Experts of a small language model: 4 picks a token.
Below are experts of layer 2 (counted from 0) of a mixture-of-experts language model. Rows are named router (the router's row for the expert) and show model dimensions 320-383. Each number is 500 + 25 x the weight over its row's rms, rounded and kept within 0 to 999. Numbers have three digits each.
After each expert's rows: a language model's description of what the expert responds to. This comes from a sample of Wikipedia text that the model never trained on.

# expert 27
router:495505471474451561455524482495469527521498474502535461502491497482527498462544484490539472495512487544523524505516519486506477529497484507523492465502470519449476493470501492489475543555506489
Infobox field names, ordinals. Infobox field labels after a dash, such as League, draft, County, plus ordinal suffixes, round, medal, and date digits.

# expert 3
router:470479485502460540476501468471524516522506503522484459516470482493471529510531466479508489480515498527527502482496525494494481506526451477528481485514472495447452503486485502478450525527517481
Coordinate separator marks. Invisible byte-order marks after slashes in geographic coordinates, plus scattered commas, years like 2003, and kinship words like wife.

# expert 53
router:527492510525468527480509476423511483534519471518484488507465483481437487496550497492537475505469513528513468490477496485495489504493440443510469505526478536471486497506486482495454560503470463
Paragraph and section breaks. Sentence-final periods with paragraph breaks, closing header marks before new sections, blank lines after tables, and the words be, been, called.

# expert 21
router:494493507474501536457475491508495530499523527510520478501462472455475526471532490460486455505501492549545489474486497487505483528511479507516475517514458477461487518478468529510483529502504469
Header and infobox line breaks. Double line breaks after title headers and short descriptions like American politician, plus closing parentheses after life dates and infobox breaks.

# expert 25
router:472500520510474550475510442464513530516521477527522462519495485480485535485526480496521486471517494534543525467524513491510480537523444457520493496531474492463461505494498498502456537504522461
Content nouns after articles. Ordinary nouns and names following the, and, on or in, such as government, songs, television, artists, COVID.

# expert 40
router:469515505496506532473494465503480540477532505493478448520488494467493524474530462485515504460537516516532505471502539492517508533522487457540483494507506475500476480458466528498469530505525503
Infinitive to and auxiliaries. The word to after verbs like sentenced, ought, able, plus adverbs and modals such as also, not, into, can, would.

# expert 41
router:499496478481450491506465501433490513531533509514525479489476509499515512490512514470497510435526508497514496469500497466517508517524480495515513496509509472478469472473519505488487502496542523
Articles and word endings. Articles and possessives like a, an, the, her, especially in quoted titles or speech, plus word-ending pieces like -uing, -ful, -less.

# expert 6
router:488501483521495534477487463513500521508524519512519447524463460519475540489490500508515468481482496568564498462521508454521509496497488469488471484525524446477494519514471516541490514507486450
Prepositions and headings. Prepositions like on, of, in, into in running prose, as in went on, total of, and section heading markers ===, ==.